Experts of a small language model.
Size: width 384, vocabulary 16384.
Experts: 16 experts in each of 11 layers, 192 tanh GELU neurons an expert, a sigmoid router.
Training: 352M tokens, 4372 steps.
Below are experts of layer 3 (counted from 0) of a mixture-of-experts language model. Rows are named router (the router's row for the expert), up (a neuron's input weights, with its number), down (a neuron's output weights, with its number) and show model dimensions 336-383. Each number is 500 + 50 x the weight over its row's rms, rounded and kept within 0 to 999. Numbers have three digits each.
Before each expert's rows: a language model's description of what the expert responds to; "raises" lists some tokens whose logits its average output raises strongly, later layers aside. This comes from a sample of Wikipedia text that the model never trained on.

# expert 2
Word-final suffixes, verbs. Closing suffix pieces of words such as -ed, -ing, -ation, -ly, -ers, plus past-tense verbs in narrative prose like began, approved, released.
raises: "-", " –", " K", " B", "\n", " R"
router:502488561541508532471430469550523495530475466579502439534441499549494587574535428514510578541438532561510512471492522481492417507481616606482551
up0:473531573511513507527550531514407315454472587542438486564525522521468465477549448406476481438552485406481447520582418460529484564401521523584437
down0:397514495443444473451549483431550487504455460545598503419526450514503551537424523534558490522416496536491481549451426455454514449530479507461436
up1:482578470449431458559544418435431382657536533480476501372473486348514542566430537449495525499574517433489460575462485591495574508491493511472480
down1:476547621601615474484499542490517532467473455590508457477509572513435567499433446511498527541399438487494497471529491385509515454586565419501472
up2:516494430546533570503543456551540496509452574556509574541538505515546613511498421491450442489547528576505576496509392429512522519401490507572484
down2:514534481521459448456472557528536496564390491607504435483553454428459527402496401477521477437503518506480385418473427381494525480585576526494511
up3:544514476488490497518476513545467478402579470500495479462489532564479498491619383545478522569483524485490482492559505480486473468467468571581446
down3:524577493467512471596480545554520468545529520518482588473510443457507431485493449492537454552503484469525608435489441489462527559415464448365455
up4:507473636571535533484555468510531561549480532465518548583440527474523472561584432298507528508480502504467493457536501606515450501485468531485396
down4:436496461506417462509532469438527474516424470542533552546525454595543518486555496493438476576514462490621476529490436448529548481547547512568487
up5:507476503465574460398443478599483441616479578471534496419412521514419665509495561574512572533461439555490506471547557480558518481507536522525563
down5:528457479465434487606442514478391511432534492457508565484586484457540419462530528483469491462522562390510490464448491562541482562496456515462446
up6:570478459532489551520421548444535471427495448543458465601423541561461466477672577521440450550409493566545446469436417433486430468486474486536535
down6:384467466471562472584442483510511430527376529470501485493489379476558448468480510539607540447600434582529510512495517532491520480451550471540417
up7:481505498478528470510518512415531419482538413635540418409476443494489467476532474494439524602531476538498526489496474524476531461388542579527501
down7:638544488526395481519506459492476435482593526483586548538578529539556542473425491517551457467531535447480510475545563562555513474527496538447565
up8:490458532513513444501517489517519463427521541492503443471514441536499495522456518512531437518480553632482559513423456585516502518438553515515583
down8:432528563522516521479549651567591469498450487442423571523520468529492507375537560459569567497469498532489416499551513400439516521591572532467502
up9:512529553517491611506481548552537499489551481457524556451458514429480522437577464555534595500519477512524485420530494493469474472381501555474521
down9:541529514437433533544491494454469539542427517621499501530595433576603406504469476486508503478486525555466525570465501559398509528496516547562528
up10:543599514549489487535557511480472480536537485472517487431527481464522481500554530558616470592551572420570589528533451514473527458571498457434454
down10:539579455535457461459415516531438462516446451414401517600453523514500426547478481506512492496382488502562401477551533588412488497487535508480514
up11:542532446456524446523500506535555429517448558472498427559545472494498474530527496555437452532490449531523543476520411536441428408472501509511572
down11:522508512455489543536547564482589523370503475515462528455475467552442557548458550381501451490520515505576443479527492522558471514399495451448579
up12:533467452447457441442512483601487360609586380445512382440524494448424479496501498579614523428498520640505543545433434540524545547531503474473462
down12:525500667601538409500509498441470535436421539489493541569488511482566541461453451374465520536526518494442482508501517434493549460480542436564544
up13:484529513566552450510440554556517515482431509496528526546493561451523615506499433404395570509483498587480523470507538478467432629519512593566519
down13:523506397545453519490483568475441507528493493458408451460477515537473453458452576522472497488502510526528475556532495615541529474474511484364484
up14:509477511556470506534494501557499502492426461536410486559494608433493501489431408530530610499495542545445358520501516568490629529503529561407527
down14:535532509465524519522469476498465443488516534560554509493459453510512572480483513448409474536604495586442501495452484495593526570491518421445537
up15:581533575489517494584476507518571473534521484495551433529562580446544522529531512517545577473454470551524492424524359459474574480531530594493478
down15:483530512504467494481379482565453456556478557414577558427513473452532479601417452511589514543454496395553500495519455527524521523452555528549460
up16:584495505460457482559464438510524507438531519583483467556454550618529505537467436525521483436504488521518368476537480484472514505446501442452480
down16:585470393467458466488533322432598507422450534451433430457460418480488470513439446499473511545482490415578447426557423484554458427563456491524516
up17:402471507507480575476480496522575472394556463604521659559483493368548568497518566498471468515510509531506447522475476533506443581525463503481568
down17:498502472555481386540441528477465513658412510420528385536507491610436434467505476491502502525502484524422514489504482504472494476447585459467472
up18:558501496458518447531417540542463532563529432579475582472435428559437627498429573459556430437490496470530534465470483493498363432395451558507476
down18:464507482593539423506493578542505449452538471418589541396441487522484505417410566448505470514530497543532446567514413490481451443517502446520532
up19:553503513562477623551521443522404540444506586512510546499502461504484445487488508517516514444443488501548555569457551456447569441567519451420514
down19:561396497500441547454583513513571409475572461497555480435450495457587464474433543511519535571447528512561538452447511505497422428509541425463566
up20:441536520603412481441506505382500567521510531541489475524490528501478418515482508507552574458550461518449579571555422562482401492394579521529600
down20:492445464466564408476465500516464578405445481472498539449417531511560534409543492480534518493534495546589402509493474528600534562556436468485546
up21:493512494495520525543514533484483485577507450493553564574553500429503516516542500488562495536517557489508399541473523486464520528420468528553493
down21:491451537433553533541467517518566438463495508530503567442581499563586426469572493453634524425470536461508490522467568420543438548473436524511456
up22:482427479482566513469456420517487508494386497446601601530525456426578499543501494491482515476458505431467527473500404488504419492464506429505424
down22:529514438481535470501501437556502498442545543521396455527506497553432550498536484525492447545545463479556510572551585507550532496535492558459497
up23:434467435525429528523463434515452390499567512495428555502494566431449494536432508580550473539478526547525460429451564568442506515418548545507577
down23:531503521489542406529468502517630473472430483516512512555505428507511451466441515482535469582490569467525431536426545514504552442480464553512514
up24:563525446508520497500522498558516520471538409507483486477458649487557496496488485549521435500504504413519500498475516417484358416557524552555486
down24:585521478431578401558530461411560414454479551486527512563560473458367492482599493483529519468509514541492455457584453550474516461508492523540413
up25:606497509509515492517448565519454506402611499583469522500451454437453580448575520462569502442486460510549522460510483506523473560472400479497444
down25:562670463426538505453510470388414443556517391466498439552564659516561395603458507554490500492532517511495524570576519548485399560504602566516473
up26:501539447418482473511496513600557585638426513474469594542489488551583511586461546383500510574494499491544377471495480415551542507567496450357536
down26:502547495472555486514566626477520452443510451448493508595500466466558474537507509576513526445510549498545491385503475391510524493527552465465435
up27:508522493355479475500482481550468511537439520558487574492528549448422520535457592472441564491582538598524471560557443491483497472502581476418467
down27:498495571490537519533469726460467515428598509435526510465473492563491450504581533484533463495575533406493506551524534356527528462566456447446489
up28:461449507486465480513517464505504461541476478567474448511503459530523514583613528474579507482481512446487481540479485554499490381509551590501496
down28:473408548466519496492578468483509515516452552456433457468563503527419495491552508512573468540506549535468451544542509492526506509438596487525585
up29:562451480504515461468430508557552428494571474405485352488498500556533464482530499529437542577507492583511499504575474568529494478523584521555597
down29:456521553509509509544552485529397537459505477635539590557484465575522506460421509469569506468432549406585423501478450526534505483496525504510454
up30:522515528563554538478408451532537623526430515434480422501516483521546503491495452582524470484529459478493487468469506483546465493517489529475495
down30:526541511539532565477687516564476468462488506596518512573490391462563524461417519522536523519518475490466538458511515485547426518465550564542444
up31:495505558519490504479537487479502577490449440480444512462493485502566395448588454537488457522509531544537432464540562525500479470519509484559511
down31:581509455454455555444559527479575534538548445481553449475558463480469481478523546545524461580547520525449464467510571555535528489523515580485435
up32:556501548551544482498547494460557413504476548530523441494566469581522613464492539561547500528468493442489484465462398420462442480562562474456442
down32:491474484427413523512566488463452587466454470455401493546537601452393415558480454518478501432506483466434559422577492587538518488499410481498522
up33:477511536452447532543476596477437536483567527460480401542610460492490462431551462576487504568399481524493501549484504541535571516574490584537518
down33:492508513493494544511453560368519503513560511475557520501477490470479503429553515520550481473521489583519487518559426511526520455516526491515520
up34:542555485432488427440484566472443490483539492550508463477454466496520549452551597454375457377545477481469508463575531571468570517522596456503545
down34:529463494543565585549500518508547449439487604520459521477446409504526421513461429524549624505449537474538505499477475398502486461544481614508561
up35:431467550424475427484460453557503541461574417503516511590440450446507496498516426526457536557490513508545401475473470473514447551416464588540491
down35:587531573586448470557494397539570509488452481495559477515455507495553536494438404488508514555415453488514483490500572514463472560481600492475543
up36:529533490473467497536521422473461523443529486519391527556387511421474425471515577473492492528596502525542467530444512473551559422427523512578505
down36:524383536463504534546495488444414513500546506464450545564466584530511508508467497456430521489581512525565396458531538493511587470486497462499475
up37:424540524452472499549468632453524491576488591522447402515440502510494600509567527561487478457510534585476363549526513541451480548464436486512605
down37:427436480437462433496425531512489531484484601510509569484523427428446476454578483512484465583504460512470533580419481454529468425455508531537584
up38:530569512560500433476494510514526438517550424456501570438483497524504528514492501468549451482499527401556467532634516512505527500512440496554426
down38:489514481460505520631519624600471530486444562505587564449479523446599478412515480502491496503571517480578563544545428504566573557610547584530501
up39:447522443461462415514438513465535447568491463522402385466534511511516416483475520499459556463462527553483484572492509456515515464447467469483445
down39:434507459535523468534519495517558510490485580510574558469549491482491535459456516470446500502572547581525425508527448439464545553520476408510440
up40:493591469404512434465579601529502452528481512477530597470523564415433585528501535510523459458504527552521560521514508538566429515467480464477460
down40:597580480453470560441605500432533456494492539540478441435522572415485506539444485441525526514487559570523515447410447523474470542476448418463488
up41:548491504504559540438531510544468536474562442535455488469453597451510537487570609446475504448453514605464582526426527538505548402565536507486506
down41:483516426589527490519466570534479553502473505434539462459567489498512514502409500506570471591496532389608506471512523503556412528560455557416438
up42:391513484546513613556481479523530533518509492506530544598569525474565542553548443502449573489477451522491453494562476581526621494440456529511491
down42:555579543428470458510576505523619573438447493432466491404485475548524448484423573499558445521577467511441551508514524530449433471605506437463490
up43:472424504498506529477537511518530480435489450445458435534572514437452458474489601509514442549454493439443437546471534553506381449562599580463562
down43:468488497501472492558491544515469426507388446440410465580460539483534519527487513552522508463499534498467359421550477416515555408372501479466492
up44:635534554537486475508458323418416447509542583460465469531510630444460553485524553495527548488436542407513520586400522489450537481598482511455519
down44:435400583502497573521594442449416519460487515454538550464528526437458484540552555542494578515557489558472569471448543419449563473501547409519507
up45:470463586486472456504472522516528400532473398495368398387455549452509519482446507488399460526526557475482575431495558491543503395434484480479554
down45:531528524474512510493524362473598479554406367455443477439559536412474476431464539514498518493447513465502499436493597511503544496480506482454473
up46:494483533566491525522493457510427535486572556470508647485448465450453594467433558482528443542511557504516558478510477483468436437528453507440457
down46:507457561448433463471517542532541500515585496568472429569462514564491523423522476527556443456531482454518469430597534520543492502580602510549555
up47:464511474507481439443549440486508563520447553421504470552488494392526558542460484441483585579520491466495548526612539561466474482372492485486496
down47:543511537550538533414515534470451564474464558527558388556494532517487525450568421494461500582543477420438536495537556568509438471474563492469613
up48:507519478498566506443525460560483542523597484498534401394398541370526491486491551481470471542512502503489546487504551519465449532509485496399456
down48:486474507560597515447587498558445498439445465474476422522485587533587582508469425490427419476530421479451510408494526467499454571505501563516531
up49:551543427472575529460595501442494494476518483470542579403404565578553432458454452542507450576493459450452421504534483601441475504562489486507469
down49:460529503476417562462516489585454517489363482510588498489511451528453547545443483502491486485484555478504472497499529389555514565492529512557533
up50:488528439438407443519492525461602577547561328460449503506506464423391505430493514511515517528508465557512524619486471520523434563539454558459518
down50:469510469560568570481535561511538415541506546516593494495508541540491479564491483515338469666438490497601456546524434379529488434585472443507409
up51:565473446579513515489420456541499515538506487543474499613482516465500509510520509526551549523503521463470460560520526507541411439435534537564491
down51:446601420412595470493531488523445592464546488499548457465473496507488515503506513502501546472519566498467556517443497542523516506426479448418531
up52:587484494570490557496388592475467504501446512534461430482545493468491477462520486497528553433500551448475415477583542495526467425541528499454497
down52:548553538562550520537532404538446426486529429554507571485401477537502537544463421499535451480535512376497463454546510434481482487469497506513470
up53:424457594520524589493418510552527430586463497540523470512500454496554495482591499565462487436480527594493508473551558429491448435442454457656505
down53:565523360423456434536542464411483518402498501439509471490511496495523554445483534535447464490508537445529446428441464563536509524620498551357450
up54:561523461603458501527592472545551462502506455460463563563508549526571496522431497543532534534479496477535482540417546441547397563507446452508531
down54:482497466439476421516498446531512499568493492551521468567450531451623515422469455536495519468501462455474523503449579463487410530502503471530521
up55:461503527501519569523409521492486552600548492510447478502494500499566549510489468486412587422537498499501525516586493486527531474582487557457500
down55:465478540470527494435543505523580486540487500406483529508554488593494457446500406465565442498515574437478504495466489521571516498415461502551512
up56:447443509554479557480513381539464391575519474588587513563449475598536469583566529516504428483413500377503497438500407467517565593520500413437578
down56:504369485489485506499527528500558521406541548465333469505501530435549570482466474517495512477515473545611426543472571489550491440488498486476462
up57:505462457531523485445552651533515554562487462602566427504512480488477520468578656537429490420444540476504551532465521472498501484517507476501545
down57:520471559519412519503525436407452441521535613523530487467538558477478471467576411476543451610401506524451398455420541459500495550477499565544534
up58:550551510476482451442450460449530509575557586441508539455509519570558449523513581495509588555411514545454545593508503526494549540515474502557464
down58:444551604478464437434465495431466499534377502477526471526475447434527506544497382574492474503477508600453569536570613457566503555494444526422478
up59:467493569586468480529356517423537565522534552450499438459554511585551517448534533563496536573518461547547374486598552493439511473568554463496488
down59:506557538540620351548520552464488405579365496492449492490428417545487474445550536541475435510427434463486482517521478527502583518405482512575508
up60:466530503443477541471330483492529405540582419531479454460532525551410465509523491508489541484476452532467560518583481436521488586575531504590476
down60:550457497494478427527595547471513565461554490480467494579540444472534460542546568506454515604418501541472420484563490561505572498488438452419443
up61:642491550501567463455502499499579541528432482450420454552504432465497516585412580607528527395528557523508494465493483448513572521472467610537465
down61:599570447410460444575465431467543531560529467467624476444428557508470420440456453545433466511551464532429507541535527503495475503547409492458564
up62:557465466457494538522485534519555405483528475485474502570478534474495465486600478662501594509511547561519489474471430426490544571387628460565491
down62:476432513476562545502438461536430533487503543513559553504523460423455502516552473592455515405558435479502483492553558538511444438578475499495383
up63:540518455518549519583534529493537445543551525488442453534426513456546486458514573525438582494481533452473399526410563480476473455466477460528438
down63:438528617512537533498587520481500539514560488515462514558519527448364471552470539479493565576468449468460518504502466482394568505546555547479494
up64:568529511585526458467545482504493521479596579453538439541506405502426570495511558564513521503408475528527437513442438485516459502593476579500490
down64:561554468482465495485519439443591504442365432489511471529499588445526521551535565513395457461603424626460521586608573529457514470424507422490527
up65:554493539496503582513346459501414533443438411576523467410447488400567511578414565590537603573355549488549541535502445509530562496548605521499370
down65:477524519512542431490538468471463498484525441436574547504459494497498517494516436499599368436493501502459517453479579480555468552438530522439467
up66:444553497477482548531473434610482524444577517531477528521524547579440502541522516551567437453516523471471510532513501577524488582570508520514386
down66:430486415548504485457480531459577464449477453473425461605501544414564476410438485484469450549449454454552507544567495547446576497461497447451485
up67:476537511521565543559403625581490579514667502498524528597516527466473475559481374569494514396483545446475553535513485402532467527503602530496429
down67:428604525565497417494536511483422520460448482453457514507530418465470491476501483534544532429496522578461395399516486531542485568443449470556503
up68:548528441504516446446565504561418509414553603582517612455510595515444475447502460534522417471500539453460528481540469492471486520596530563521601
down68:514567478593481485496529529397588469535459443543559534542568531580557542553534551546487535443530496526522542597462496541609475639535455430563539
up69:500484466422485552609439596434462510461634505465568493473506575417414504494495500571469480527540418485575430518465418485538459491458474469552471
down69:491545509512528496416546532429521493448524473470428464426542523503467525410430465487550376597563418527534440398530542534512451529507498547520557
up70:475494631547561529570442471394433557532403467517489516513461549447552500420466485436584437582447531509502528507451544520458462477476520532461508
down70:565512396362540435497543489506454513424509389515557514473525548481449496474471586508470552531436559406492523529454466466397445593478492565385491
up71:553475564428545525525443475539472535520594405583486518424476440403471501507556517530595491577529544525478471500505537562444532565577644517535444
down71:419420523519475571454467569419462489478545448523463426549471575482636456563409479505506500505425487458464521502432427408537537474390494502495549
up72:519565597483540461448537450623529508512595404456520660555518550471491435521437537576529542401515532375522538514531513482517406451494534553521428
down72:488565390509493506558592476508496553462542438548496651493622444455420501522492509587499451477574520547514526431539433490561421505499601538506472
up73:441570467531467528519534568544442450541533512550581459494457534475522522534499569433453406546573525572465449462534459559442498475434451414473514
down73:456566491533540561480557597460557547496582490461456545416527544477527471507406494465564549580485533478566504576491501454516393488525476585525519
up74:609518572630476415516459427478439495545506447478488537434537540564476552469457384488416552628535544561527501491580525466460596527444479459382575
down74:484462483505526462456548517592546545432551485551462571616450509485596532541530535436494517382506461533485521450430440411539612359522538517542464
up75:561562485552457513485453497663491441478521529486541440562557547471485535466570442494468564445510524535547490506457482516498464532380512503526416
down75:523455530497520528492535545429531563444505447501503544508408479553520569515460626464460411562513529431460579499581534486423540426554525504441564
up76:532465539492451553539537517574481545458563525525518521506455484512471496525376416501488428386537513475520483590447539408473452440518450438502448
down76:523443477440514512524463457526522524438597545486541412545444477440551466579440468376519549394480498523521483490470549556467503469512445400459442
up77:417504551480472482489446543470477574604512596491569586578550457572461509522476494484490510526477561559480547498538447504459526550553458566508549
down77:622548437560504454471544514556609430520518508437447473498443538430459527521525432432428441565502449451476529383501510529488492554491405521427494
up78:468451493539558450462585474496395559486457457473492598466592560523402499452522461404466419535468416555461475468442501508528446635475505568483407
down78:488549466453480558510513415481495509517550459516452492518535388533538479504450483418571558484558480517459454509562559536569525402464564527449414
up79:597464485556432431523500503478514508635561486534477442528575484530470405493487412499497500563449503531484414443494416439475512467486591464558478
down79:393530495431517470580524495516500540555390548407441518498408489568477529524493461461491459482482509440513527472526474562519472455557476586426477
up80:556643492528439554404553351612507534502481468460484398490559546452444532579541598469557483401499524624505532409449501515506460581488490521517467
down80:574492415398553478375582447462546490425492543464490404478576493520515506494466518536537436477466506473554543509497536469460466460447490534473389
up81:468473492498557342510461453425507502524633545422483417570536483549538529521445528520528527553560516427490462586487484498509481445498506459461494
down81:433506452497522463497473565520546477485638478411472549521435285564514503523416487459522519491485478519538547475461471572491462484444489549494527
up82:460516532590500555559493510487516494482475508394446550462587606492458430458542480533442525509545482549503538456503462584509587536519518493417434
down82:466622553524512515585473448517567507482476534478536536525546477538465457533535508616438511487504446493554608467449504544467557504499502412449486
up83:471487563591469590461505432628468446481512421487508550476559478525499475483482503475537377505441428458491577489434508486440492418648562462477491
down83:462420503446570461538521512565538499542512549509498554452567456484505538363487564525483567506501491561556529501494554456547443487488524525484553
up84:424435538492518499454465522525505497434416507488558517528370529437439513504510497459555509481495551504547481498526441464497543451427541560492573
down84:473395571533498535489508509557510479427516557521514522458498494441552447472396566519522504479512545512607548460453508412480414542447516430524468
up85:469511456476545547521528442478444398572553611522470527545460491612462545522556524476554465499542547421468470534502468478431465446476524454497486
down85:405586530537483435461426506340546375522546465531517477529537563579450535501475533501506486464487429483511549433542492490400493452453460470526492
up86:479498503541613444518467485513528538561489577518498628543485516430597540566607448497581442461521490422481498475559501433429512472583447609500433
down86:461544559480472642554453537534484557572522477497642567638484501505634549425507597468592520484428581561493480463390468478512454465524622464486596
up87:534476474493505473595455440422564441537555415441475499526520502448508515521611572509369536515464516548514451461516439542540410424524491578446491
down87:493440560467559483487583539432490458434457455522447553549474479528541541466505537466526434540482527553515523479465465576460507503515450442505434
up88:580485494548467538550482503434439650529574519449499547386547565496571561504510530545430482477342505430523503427527487595496542442599527571432452
down88:371417491392505504489532467506491443465502527492574476494500464447473466443432477555456511443484500465612509624439516515420520532535547511505504
up89:438491528522569438426456411485473556469497380567577452574415549426427429550450488482556532576471531550488456507501481469521564434502536449434459
down89:430526513469440435523574619501506405483467541456475587470513472528552568555506492481455534456537509496562521518506422479435449531492436535609498
up90:535508564423482595429489542531555554426612473518504421544591595481527524526449460468552420482452465417436550510509439472508478555538486556566442
down90:529481519616500492483494425578544467561443431486548441540471503548467530497534490520432486445499475605526416578465521478653509540527470577440529
up91:469465483530542466575480438402413466543424490501421567513462500616477548429504497489509502579619489502574535542505553462537540531450502515490466
down91:592530479516462540448505506504492536569392411531512488542469509423530515554560448494543526538528516461491563495514511567413574545440470499450446
up92:532563527526518454408422504520421414418553509539562508514522572529513443504522580489441465392413530474446460497509516465510514431410474549503470
down92:427410512469565464541520430502511502500511484485525552535550638497555523557436520456512543516560513557572517595457523530481429640434511519494513
up93:446513459427461574521587509425483521542479519483495510406496483554483486490461533522506554510435485430454572576482463477565596487589545513468479
down93:523488446458524465563510401486582512513476542500552514474511452473505512471409507458482503564516542441434541417424540390594566526521475469481455
up94:481562422468558625472526428432522499422528446441486428551548482537489512457475413516541456464533494481487467473554491419485472397520487555559492
down94:481505467483490452495433452505463512528393467566469537566508482571517525418456563434509489594476498480482427439501518488449466472558478427481541
up95:503485542453505467449434420475467538420549537533494416480439477531473555422432472535428429517503526480506482498484586637435496492569465484484460
down95:406345506451481553561534439485481441529579585484442517536518487455492550470545509566461490490499503480445528485483502382497530468441465493543492
up96:533551478572550514464441437323538444520571491566509403509523453472509402500538484475513523597463528481515405534491402516569525554500516431481533
down96:510514447515567454544547501488615484567465609464517557504563587482430490478414511464538451593466457511484441463452486471394554466612552466440440
up97:494497522516472508473435516554557524528446436569560508573495550498431553519520485598513535499485478468484439481499577554534413485557521559442444
down97:522589521503486479539519505488497523505461474391582419480473560504435460481486417586456568513569443502559476529425512453454518492597436433559542
up98:502467507521488508571491527441467410596477386507441607496557491444479407551535474496607447510471565403532511415503510388515576493624533472492490
down98:471477492563578517448524458378427515532528473467535586558540497570533473472458567550592482491536520487462455506506502479582513533639547424503390
up99:472530473501407458533424609531541489536482593517504448463535498498459432545591551405498492517468505552541529593494493486454444456506539582554483
down99:569548529557439520493530553470415458483524468554503399512496360540440464501557515530547487548502486570522497480491544552416436448541498512484517
up100:496467468565504529540537495416555573558527459505469511484550567445461415498477635529449482456474495495513473513489373448482440550464527474518454
down100:516439427645476420377549486508493617620497437477490480418478551521477510502503574483415480581517507513558565464455563554452487580495427480430504
up101:466505504471545490522525517554482485456445530503478506406457490452539555486528622569513443467415470534522550481499538483493444488646505444519562
down101:504462421608598496498497596515523468586535468505569470591505556523486522465434489450608495553512484486502440506458430425519474441458596518463416
up102:461554498621513537517476528480493442515521375523550577512443515512469577517497603547457500504538513434498549473446512509515462398498560485517479
down102:548655437531601513449478552472508400471482468471499564571493468453574536487505500482541529439520443407466534464549496480508455465559442414479451
up103:505505532551512563401535500511493462558447491524407496496437426577474502526471507555577462567530521544454552474501411452528545549512537560446504
down103:407396539423520481466523529575525481578505602380493581442598479469514556459477644557431490575419479492494542579411418443518496486533433501495543
up104:438430518489487538538547533531499461469465559542495478520514513482455435528516399595525510485479555459548531519485541650526423540481548461482506
down104:540462487447554490553470588554553411520428508510453517494474537433459444397477531610548482461504540529530491598519484572532521521443482552425490
up105:603425458593640447518455552555527525486576515504572347449449526544523552552562401521564496558482424437507585435549501539475464474523519525533521
down105:445573548458460545510464535539522482686458406481441469536451492544505398443604552561513550539566571468504497553488493556427514488570491473496377
up106:538542513483530505515480560566552566549617486469436522466465502525492543548602538576577506446474507495459429452455535543509496561442605464659451
down106:406469427433503506617508513537530500526585409533461503429466491554545512491507528494547436540456552586474457434471494640494539517494601415444413
up107:563444583459524542478524505647538455479478534523452494583542453533550536474530467540496509436426479441560434432601466564541544433519600472546533
down107:510488504466467505591499525566531513549438469528489480476484489517459547465537492475546551487520527524527554480520579599497486508519521513531571
up108:516488540510528460479572481422477555518457503583492469385532501552453511467495456494349444501578465534526567507581516462472522556447494530582519
down108:568516442427491482483513589515495487495552483480457540358495509416484520570442619515549492551460564579472416535493440482488483572422482530517485
up109:486481522652452626520531486443504523456414517501554483550462526499466515519548549584518433500549454383439529481533500586466552480593437511527526
down109:496434427530505542475594519479541433510457489478579457486488498567446529560433536425501495466527539500509573402535460523460533461576511437492497
up110:551498531556554589478519380497509544447430479624446518428475513548523438518492374527440499466533498562518379416540499607580540528518416442481494
down110:426437464508494585526639386492514498515502540535396429527529503520491537453522492548538401578533534526491556518459562475538458534524470442478476
up111:579500577486487427532480481425374436516530394463518454535476510504498501540409498484526532499483531586590506527502539587416485487471504550565394
down111:525510556479484482548512602534463511461507409471577482554503584498579570557464493517462532464463504515473481568525569459457501577502495558500531
up112:592516508431537435530535486493507493546435452424449488557588527498487494519482551452549571446501564464557455530509503600449489484515522467379481
down112:489461441402495497585460447516565512509594485464505482549458557519416503468454566537460442465548517468500443531469482554440537644497546349395486
up113:540484450502461423483551514459532495456451525532537517435589476600500513436469467395507466396493528542590554506484476433443417603558545507483551
down113:434501495488538506481435533517497499440482489533523376560536452367522445540470375548529557525457496497508541513463512558546494441580530449476498
up114:574537536488512564466501497486486484557422533429476487517522496511482483532455467466419480479500512472464536530528488530526437510430472497481429
down114:544404544453437521401556550535399552513432521473533555530496473499522515446570546446534416538478487578474505416446509525487411501479469453575503
up115:516428557506500590487448494504551450440481472427518527493516529448519478495488444556471449457419520445452401542498510532517504594486600513437405
down115:542432493446440448470452524559368526468472492539467557485491480505507491554454479442503571564544513505516587538474426483501447435499402499521525
up116:473499473535537597570584593403485548511554502486508521430554518381528390601489521456502482525471498583541567500476535499435433470543467510448410
down116:487470496478597542531409511565427524484414442527415572484477509466498396381538541506438571478605493476396516453526558510520554499490515492478525
up117:562459547430537521523513418465442463503462578564516439549510501501569460514515457533453476524487482421500549481523507448491506501454461517586358
down117:473509414444512565557527566552438505462534406492522544499469544421480492549501572529509548534493482463483560506475574533404501476457459546480529
up118:479452468521445595458451473591448460598462469537575469482450478503443476467541448476554572581449534501590503477536499463475496592507503549522525
down118:524580533520466438527526532452501580434591478525436481571541461482597449474506538519479458427502474558489468487382477463483458450433439346419483
up119:633479514544510458477484504454468484504513463523494560530491457486508502510512445541536507484482541350465482494528557515520430434400522468571409
down119:484550488533520645511476541479462546475547548540512492477531435572542491420437431505435486447572490526467505506475472524490478538458489499529530
up120:562529492496555435497546524527511516569516509533553630474498593508552529466519458518550413585493542495506517488602519434533464499501485448502544
down120:522494437451504443473500547531496463555468541463528535433607441449562520427517509528526489466564502447449483515572472441485400530444588525556481
up121:525478502583458374418632507530588482432573484492546525482331499543477414502564472474524496540506444543476497547607553540534473415528534435530506
down121:475498481506547544435570520498507412554473496585501457488488524533613469515482514471540475449457519583589526470472511465445483547522547549517521
up122:521518502431537482524541642495471556503546515417439444492477508498530459467488440492515542525502463415470527487510506488499451633485432489482446
down122:400602455576543578495478455523528387422549483503529591496509470511464560521505667464550583447473459435520457511471446446461522445526517552552502
up123:392453483511543609523554596531535555516519550436369503489488548495592449594482433467451480522455558563535485425482500565467522447370551498481493
down123:525499403487478463503518551434447510430465396530451575432463424477538483491519464550601479595581520481523474449421503529538435521460509495503544
up124:482509524483475590446549378587467554512562469474513490443404502467481582455415528433502469525510478601552522523478488405474511507634549516568499
down124:504447482557503478508463564445590471500446446486529557555545478472554487495555499500556547469455540420437498483469470523534467491450488538459557
up125:589478458601536470474495567614559434586538456609465514548503596462361492442539427461462612495542523527468520504562561496524491411600505507453539
down125:489406510445556566486394468516518458443617475484468518485590610545413468488508510549509493528535521539463478416488424509510580426600479472434535
up126:537521507461487532566548498432467475489538503549482403443524540541536500591515660448540479514538527485519514453416524486547598462466520542418478
down126:490451581535408446450459481528567488632551498407452522489493491469425530511533530522518605557527573601531479458466512424549500534399556475572534
up127:519459522533514533424456406517445462538550479499551480523511522527497610556475508483457474527476539487500517592508422460542485382557447539488514
down127:504554510497534556507514483535528522474555516495506534395522570406440512534498530481451438472431496408579465530494475476540448548451491576483580
up128:510492435439460432490522540411508446574422494506534524384450488573521598501564511414460434353559418534499582543579577477463484432504474541518433
down128:523485506466537508433534498494514511486457482418453506474497421460556496446533476459511496551523498488474519590574502567473513454542562539426518
up129:495477518503504383514599520450433441498518553542536482532318490486488490501536446538508518538574500448492540445509463453516489518439470468531455
down129:489429561465546519485509494550488501568464526537441512461471491587478534426536468502458528500488476441446410581474481570509488525527516552557502
up130:579504513441526513546446434521521484527502456660488435438514542587472508440582505509496514501465462400525506583499550534487460565515548573559484
down130:548554440487489585469495469533515554425451463513483529546477491529600489466405467497513534555481482504541532469565536526425508501464515455436585